config.toml
experts_per_token = 2
d_expert = 256
hidden_act = "swiglu"
moe_layers = [1, 3, 5, 7, 9, 11]
router_noise = 0.1
router_logit_norm = 1.5
init_std_router = 0.00871
qk_norm = false
attn_scale = 0.125
max_grad_norm = 1.0
Below are experts of layer 5 (counted from 0) of a mixture-of-experts language model. Rows are named router (the router's row for the expert), gate (a neuron's input weights, with its number), up (a neuron's input weights, with its number) and show model dimensions 96-191. Each number is 128 + 32 x the weight over its row's rms, rounded and kept within 0 to 255. Numbers have three digits each.
After each expert's rows: a language model's description of what the expert responds to. This comes from a sample of Wikipedia text that the model never trained on.

# expert 45
router:139088114100127115155142164108154138095117150137106144022133107138162111115161139144104094143113174137182036111181085093149126175136110144076139192144121098177128186140135155150172161123103161124145084161114094149183162134119080106148170121147148142146158101113161084088103157166111134110
gate0:110124125129105094163110143138163068142105123156143138116155074090090087133198086173144123174100107098135058126168172160095147166113110154145115144092153116084131124129151119126127095108095159163114082138123170171118102131155146098134127124125124153107109147098114055096074139147124121076
up0:109128077091108105108069056135124123107150129142165092125113122141105151129135103093087180177121177121049139131127077111162159167130087148186131062109118099135092109118104094153119088165088184139060139197108149109160108123126146161145147212160101080123057154090111139117107172087118132156
It responds to: Vowel-ending name syllables. Word-internal syllables ending in e, like ne, ine, ele, ate, inside surnames and place names such as Son-ne-nfeld, Mad-ele-ine.

# expert 24
router:132127131127121135148101159090115088114093165087089148144128159190107153186072138121085153128139071184189104173152099212187133097130156092123153136145116105085134066126125158178133129147124126128162133159109052090092086082090122201084136126087100070122121171178128076097176093099156074130
gate0:117133084133090102150128136127138135116131171110092164120087125167049158167090106098143151178151100141133111105109128182166056156135158081163130111136157180062116090135098096119160135142097140135199122085070122132083088105150131167152154139144065082061117102106153064107164204136179093081
up0:098112060152075113111091165082072151190146088140132167119133114117086169166075165142138137113174150166151111082126102169223101130158102113161154168163132151132074117095136126036149157146147172095140128102089133126120104079145152175121122124142046125103169127135146093071164157113084125111
It responds to: Nouns after the. Nouns and name starts right after the or a, like United States, city, club, league, time, latter.

# expert 5
router:176151189124122123069137148140170137085191133133141049080158089132156137144101148204118151091155098128137164155119074099135169166133156146113108186121130087163081161159100178181115178172154146054089163184136133070204132069082144184069151113210176114186171102114095109117111126115158120126
gate0:150093136084145065198120146117139117131079173129131171122164114110148133107156088109072127172131093132086119118094150107117094163155112054115218172091139127105135110099141188107156079098124113118092109192116156069109091139075176157088143102099146117091104095145119115237145125144183089121
up0:089111156135075119118068129082128113088108100169160051167100133106172154122106112135139145090145136132135129138119082070134142104035161148136100156146161125089116115172080122051115130131113124102156105118168185108173159121081212134126109158135111146087147111107196168174098099108101156126
It responds to: Coordinating conjunctions. Mostly and, with, or, &, alongside, especially joining list items or clauses; also mid-word pieces inside names and table entries.

# expert 13
router:213133078115122140137139199137083098179149122174146053155146136109126137022143079161097150087143100144103152201182116101162150114160141226080164112140160158152125105111077152173179123124120155127119141169152115144140141088185169121126182130111109118152096154125135112141140121125078123107
gate0:093152088054144172150134116094208166138136126173134133110127184105160150061193146129161122144064111101121136166185131191097089119067119191112150111148106176130174117142158123083179186126158111184150128094139131128116174124123150164132098112071165180134115138194153162084113139121146102106
up0:166154074125117158110178141143145176133131119142119191116124128126108164089172106132169171124120104090137183155117103104092091095079123192092193129134131118104144112091125151128219176106150132163153157150096118128183103087101134150099157079119173183086119132190193129114082174153147101093
It responds to: Of and field colons. The prepositions of, by, from, as in running prose, and colons after infobox field labels, such as Threw:, Phylum:, Doors:.

# expert 19
router:109135132103168128164128101138128073186101198174152223147087095112140163087127074161105110175074082133104114124061169162119123088114119133159133123097160112193179133164153099102149141146113126176122128119123080153131131105090140174152058182082147127143135138130137129104178167121174140080
gate0:083123102164109085127131192067086185158152176133125125129129185103158163131112128180167105169065178111086207079077115167146156138102138117174118141110164113138106196139098149071157142014145115137105135145134154099128075133104136124143109166176128155107123137116146123181147160178155140097
up0:133156109110105180189162130130132094130138118097142042207123141086106073132150199150128118153144201153119130156105131143104064066133124118177130141062158114179131164167131127084118115151118110126170166143177102106107121096183094115141154129096080171158191136120099065177105139116159168109
It responds to: Main clause verbs. Past-tense or base verbs right after the subject or an auxiliary, such as released, made, won, received, concluded, announced.

# expert 21
router:071122176168163106134109083175139170159062173193102101150130130149089146128160135105174153084125170161176099096141145103119109125116118064129161136181137136100168100118149120095060067072113142160193112088110144188122116137126130115117226095154103136102111132074175125129081103146147138193
gate0:118118187092130149118142141078135076138114119145092152091134178082156110136131106193152166112101103165163125106083180105096189102108141077110143125171103138151164173182163059152152079150071137117060126122060093127143145123150150168139133104146125090167121093122129116161137083160094147150
up0:104132071125123110131110146144132149102159141119121129129149091154119110059140134128108101106169123119137144098056143180130124145094139185166140075114180074120091086166085190084143088079100127099128088132144102169127165102099077097130140159149204189141057136148143164142182119088110139111
It responds to: And joining clauses. Almost only and or & joining verbs, nouns or clauses in narrative prose, as in shock and anger, reorganised and established.

# expert 40
router:112126086153080062107212082108170115105149137108107114116133166133118107180085050114151097126117125104112110179109130149143170165078103099127167093197129114135145097114142149146122174107133134043130110165123201121133100135165143111208109146183153169114187110175101177156091153091131151161
gate0:085147098140121130160151117098148093112097153071163145128124160089133147074210085098121077100146085142121114104111116103128114141138143104131076096159115167117174057141118097133141133129208121054142110129189155140093135131142182103190176154127106100108133113152132133175096158123124160132
up0:124115109130085088110155134092125077116131133153174075120157115171098116164171064081205038128159139141084137133158160166123089158130105134100112090125127081107162136183154145168154104129171160100099086060118107157077108199144083149202180095153141121083100109140089102110106188155107136189
It responds to: Personal pronouns. Subject and object pronouns like he, it, she, they, him, them, often beginning clauses, plus final e/y in names.

# expert 20
router:141124060107118038139086163129125109113156109054133083090144133139080088210156168135082178128100107120136155175149208111133146131141148100141126089094097137121122163136125172048101166105178110120112107102116144136142184054132062148119074167114184114092149109183102122150173119150157134124
gate0:066171111120093073114094170121147199100168111170126106093096174103134128162126136083126107087054090118109114145117154115104121137117135139107126125128151126151124120163165084156150143137159149160112091102190180119146117143175104064108090129162130152110123156102120147137097125108150089136
up0:150103144173139061085130143054133132170158135105125073140139156158163166164142083115105162089071125171075138122075084185112185135139130155185106110147149125104179141175123077203175176152128145128141168115141150078095111148139097063137143189175115082124155159186122151142149171160191125118
It responds to: Hyphens, brackets, opening marks. Compound-word hyphens, list-item dashes, heading equals signs, opening parentheses and quotation marks, en dashes in ranges.

# expert 3
router:122079174187126083131177080094126152128071158129130104115102083153173170095145180126129117136084108117113122095143116145069147083126145169151060092092086125116151144154071098122149118126110176101087101114179154152120105136143205068160049089125077076114161114135119119136173122140104138118
gate0:094049142113086133076121213120134129162052155133104077122134171167161087146079163108133114053154109107168118093124151150088165122108136114169097104194133136139101108135113099114187178181108117156129078130077143139167120133130161173193184115144126119124165084154193145124085163126143144136
up0:169201131145132161143134140193153109147107158149159127126114162142111147089090141129125111139152147127095123132141107174054111059161122105163159146132116067096159083045140096110144174115137080124126228117169168148091125082129169086096155138089105200127133153075077150148148105136095099103
It responds to: Arts and academia nouns. Nouns naming creative, academic or media fields and institutions, such as film, University, music, art, research, television, often in award or institution names.

# expert 6
router:187086105123135166140095145163093137092149138096146115168172100162072080184163118167118104139170138089130138135101177166176064138168153131118162112107109086102081135179143146102119158092159136093106151179169156118172140110093078145101111126122100128191208091113080079121112116122139153017
gate0:105096055114125185091073118116075101119158143157097157122143105104153056143123084147151129096116137109124105170203144142124110193127149147110142115132103054111126124162096169070108157123163143140085157122050134101120125115072185111147151123074150141092087127115099115141106094104154073125
up0:181130118130156152117115108121122140074111140089138114189136098149111104193131135131160189048176159131116102131082134136112096127137093106110104159087159163104130148163142124101104175075108124154134118157149201093122181132163118093115137151175110174117080170142097150105137163198103083117
It responds to: Name fragments, first names. Common first names and place names (Alan, Andy, Portland, Montreal) plus short mid-word pieces in foreign or unusual proper names like So-y-uz, Gi-ven-s.

# expert 37
router:136152114091165121102115098191136144119134081136151175165067167160085150125137133206108179120123103136139102137129142122135190129116096085079142187157099126188177068137095148167146147152098097100067147147098103110182139134085136090143119189104138166172108186112164130118132170147147133143
gate0:147146141092095122105111114104136121087130157124121143070057182166129141123091137109127118048159120095176137109152153137126171115188096120114076121099138185121128085146126116126134149123094113126067085141194108155171104132137108128163127165115172126159138143167150122097133099132086147111
up0:073140213118156154092117123126227093117122119159140103061127143192119107109132096126108142168123145068122073128060118132085128152167150119203143084091099111162065100103115074179158120170159135106165138165084150101158128150152113135115139121120057114168112104127071133188087107141109100138
It responds to: Compound word continuations. Second pieces of compound or place words after Air, South, North, Sky, such as air-sp-ace, Sky-sc-raper, Air-lines, Carolina.

# expert 34
router:196093158121096122096154062131117092145143067102142255081089144053106121152151143129121094125155144153155115144132108227116115114108147094115096121111119115107134193144151192144154124174139113150146137116129118075120126083097166090128139094128178143180110128136088090153126144204113135111
gate0:120122082113146168111142163130159116086137064142191189133075140135084164121104108118194111136108091076098162105133157191128164107121108104154159127147100118127180109081146123144136179111133129103125119142136134155158107111140220109138128091059118185102073107108140090150118142114199153157
up0:152119104095136132140119090094145114132158126150163146188051187070075148185196060159109103145120146180158092107120118171137159141129166100115211135122126130192202110078151135102107107151147095149181099114112106142133118110080130159071111113177155117109124178109181065116167147113158138157
It responds to: Commas and list introducers. Commas after clauses, dates, places and in numbers, plus dashes and list words like including, such, like.

# expert 29
router:174154177118123138057139144117146117094192110101161056091145110133163135123101141200098160094144084130109169162122072137154147177152138138122111180107117093165072162151108166194144168173166148070108149157149129083207137092079129172066144112185203126208147097109112127120111132099138131097
gate0:113151149115162140077152157112124181145141155092128134106092068109116122108172107146111120086113134136172176151148135138122109110124172072197136178079105107105110164143102009164117160133106175185148154076088096110193151178133146104141109050130169075106119074137040152146134116147147173131
up0:105116139166140164120100179120125117117167114060153157145182119139118085111110104099093192131152141115119081151062097114125054059130130145127107106118103137142118172149133141102188137149167125115144098077119101163103106107135100161111156096112141148074139124112105176131188072061176124143
It responds to: Mid-word name pieces. Inner pieces of surnames and team names in sports tables, such as Mugu-ru-za, At-ala-nta, plus relative words which, that, but.

# expert 12
router:119217101113092132119143102096155160092207118157132056171181124079160125128089092167142145120116150102108095089147117217139140072081110156151164178101094086087109100101110132158164151130159117133139118128129109115138076179165124173133104161117082146166153157138165107101063110161108120163
gate0:099139088141123102177139115167145131107168163162135111129166094133134117137093144096114164081126148106157148068164122160125097154078153163115152172118128231106170153139025113118137111122131137111115151131156135105152087194145184085167131057103139082153112123199113104083068111176100112144
up0:147088108081115150093154117150119119157142136158166078118164174132124147051124174128116185148131085095134137082122140147112128140124090113151114189150110148131118111158117131117093105136150082126110116079094133123127147078140165098163130130111096141050134068068127122160084128157109127137
It responds to: Section breaks and headings. Paragraph line breaks and heading words in wiki section markup, such as See also, Early life, History, Biography.

# expert 38
router:131097129094126119129089134129122169109139133140150135197159126163135140146121151149162112128157095107139131111151132108155095172134138187098157127102116155072101128157119137112127169146090137136152194084149170122162201131093119143060082115119124099156149140109133099118140140099114141051
gate0:105135115118028109071148154115146112171125193130080084093171158131091149127165167059149110071175126150148104167117108171103180147097140104124144113126090139098119169156120147138139102131064200143148112131084111201103099186123111109122108109103076089149089066090161081167099113159136094134
up0:077147112123165118111131083167114148138133178071081097058152135198070047179157148152119149137113182121128148103134117199146144145138136112101184147096113122165156188073074162131176120101090167119163087155078121132153145121120128092163140164166141149162115098117133068115092094175119095109
It responds to: Scientific word endings. Latin and scientific word endings and inner pieces in species names, medicine and chemistry, such as -idae, -ensis, lympho-ma, cytop-las-m.

# expert 23
router:155139079132139102081112061163102138097133133154167146140088133118098163124168131118131128132115118098134135173131062110174141145111088161133123081169129182142071193187114086148148170142127147121127167191127073128157198111103150103154077098169089112183174125135087054135136145107140092059
gate0:169147095229124153086156136119143102104110131122218140054157105115090158125140113056090124126099110118100161103119122171138100136152058117144160103121121129085141153116141158127142100125107097171085121148155130144116099105112103185167113149120125146191090101150126091139138096153127086097
up0:133103092097104128083119070119126140150118085137137154116094062197102135065148162112132166107123125152137084087162154056170126152107152102085164130133155119126157154148126166135146123154114147122123115108115118118117103172172120129108111128109119132141095095121157164124163130112131114165
It responds to: Years. Four-digit years, mainly 2000s–2020s, in dates, career spans and event lists, such as 2015, 2020, "February 16, 1990".

# expert 39
router:125069129089136184095102133131196112184089130128129129094118086122045100203122159153134203123101131108097152136160155110124100147134130157134095097098141064117099213094106126157129136131140080152117144110080145088094149113140095068138089157067101123126100132119114142140121158051120111131
gate0:164149112096136087115194147099142165184094132122096147088149106130156075183140090097113142187164125106163110115192153081128109136083150162125164120108109114124126217105109159126076161165145073112117099066112162175072148074132126125142082151079062141158114138085180111093135124098167152100
up0:149143166127137114135105170156100120145103124087132206115129074091101142146134085122120069063136095149115101113149100077059083163104128166107072118098107086080125116188097101089073138136118103138054116123105139084140072177149146158136059151196151120138104156113159159034074128142174145157
It responds to: Prepositions. Prepositions such as of, in, for, on, at, during, between, usually after a noun and before a determiner, as in "Events in the year".

# expert 35
router:149108069122149116116201143155084180069124103126120132046223153154117174145126157135093099135136132124165162127130129076089122087122109149134079142098190093144095143105099095138083173138129113126164090120119065066129137148110161088086162110131123179175114061132137116165142144143110141149
gate0:110107135181133122104126107124178088160124110102111141071115165135157178091135153178066079149140158177060120139105152154075125149044109177157128087135120121129110098099147199110141098127162120140095191119152129145094091116126172101114160084085098101168111113149168102179123159144148144161
up0:095132165110104143169094158126135148126145142172142075113116111095164083131113101089149098124087143104141121126126085100100142131151220133143143164122095132150121155136152061142150082119100095099179142136105144117107185146145168129075091162161214119137144144129026145142106168073086044163
It responds to: Verb suffixes -ing, -ed. Verb-ending pieces -ing, -ed, -d, -ated completing a word, such as boarding, Roughing, Armoured, indicating, often before a preposition.

# expert 43
router:081107100155120081124138087182154104149179102083151153162170091136098139120120141115173171094146153087117102119102127144101108201140083097127131142042105127152106186128149170166116120165148111110071170112161136138159092166158112160112222156103119140131144140109081137157174118133077080130
gate0:138114121119050120105087112176119121107127147103138115169121114114153145128166165086127121136175153104046110128118117141167100145121163056143121119127100160161103131135127134076088125142114148123090099116114155195113157194093131205136160180145117130044080070127082169155152064127138084094
up0:099126121145148121160153148108109061105091107124144064109152154194150125147124156133081116101159106124165145122147150121126045204123117108128125085122177128124073135124113128146173155120088110145158106211088132094170156090121197119157170106106065148176108174116141091156102170131121135145
It responds to: Mid-word Latinate stems. Middle pieces of longer Latinate words after prefixes like un-, re-, inter-, such as deported, manufacture, immigrant, construct, before -ed or -ion.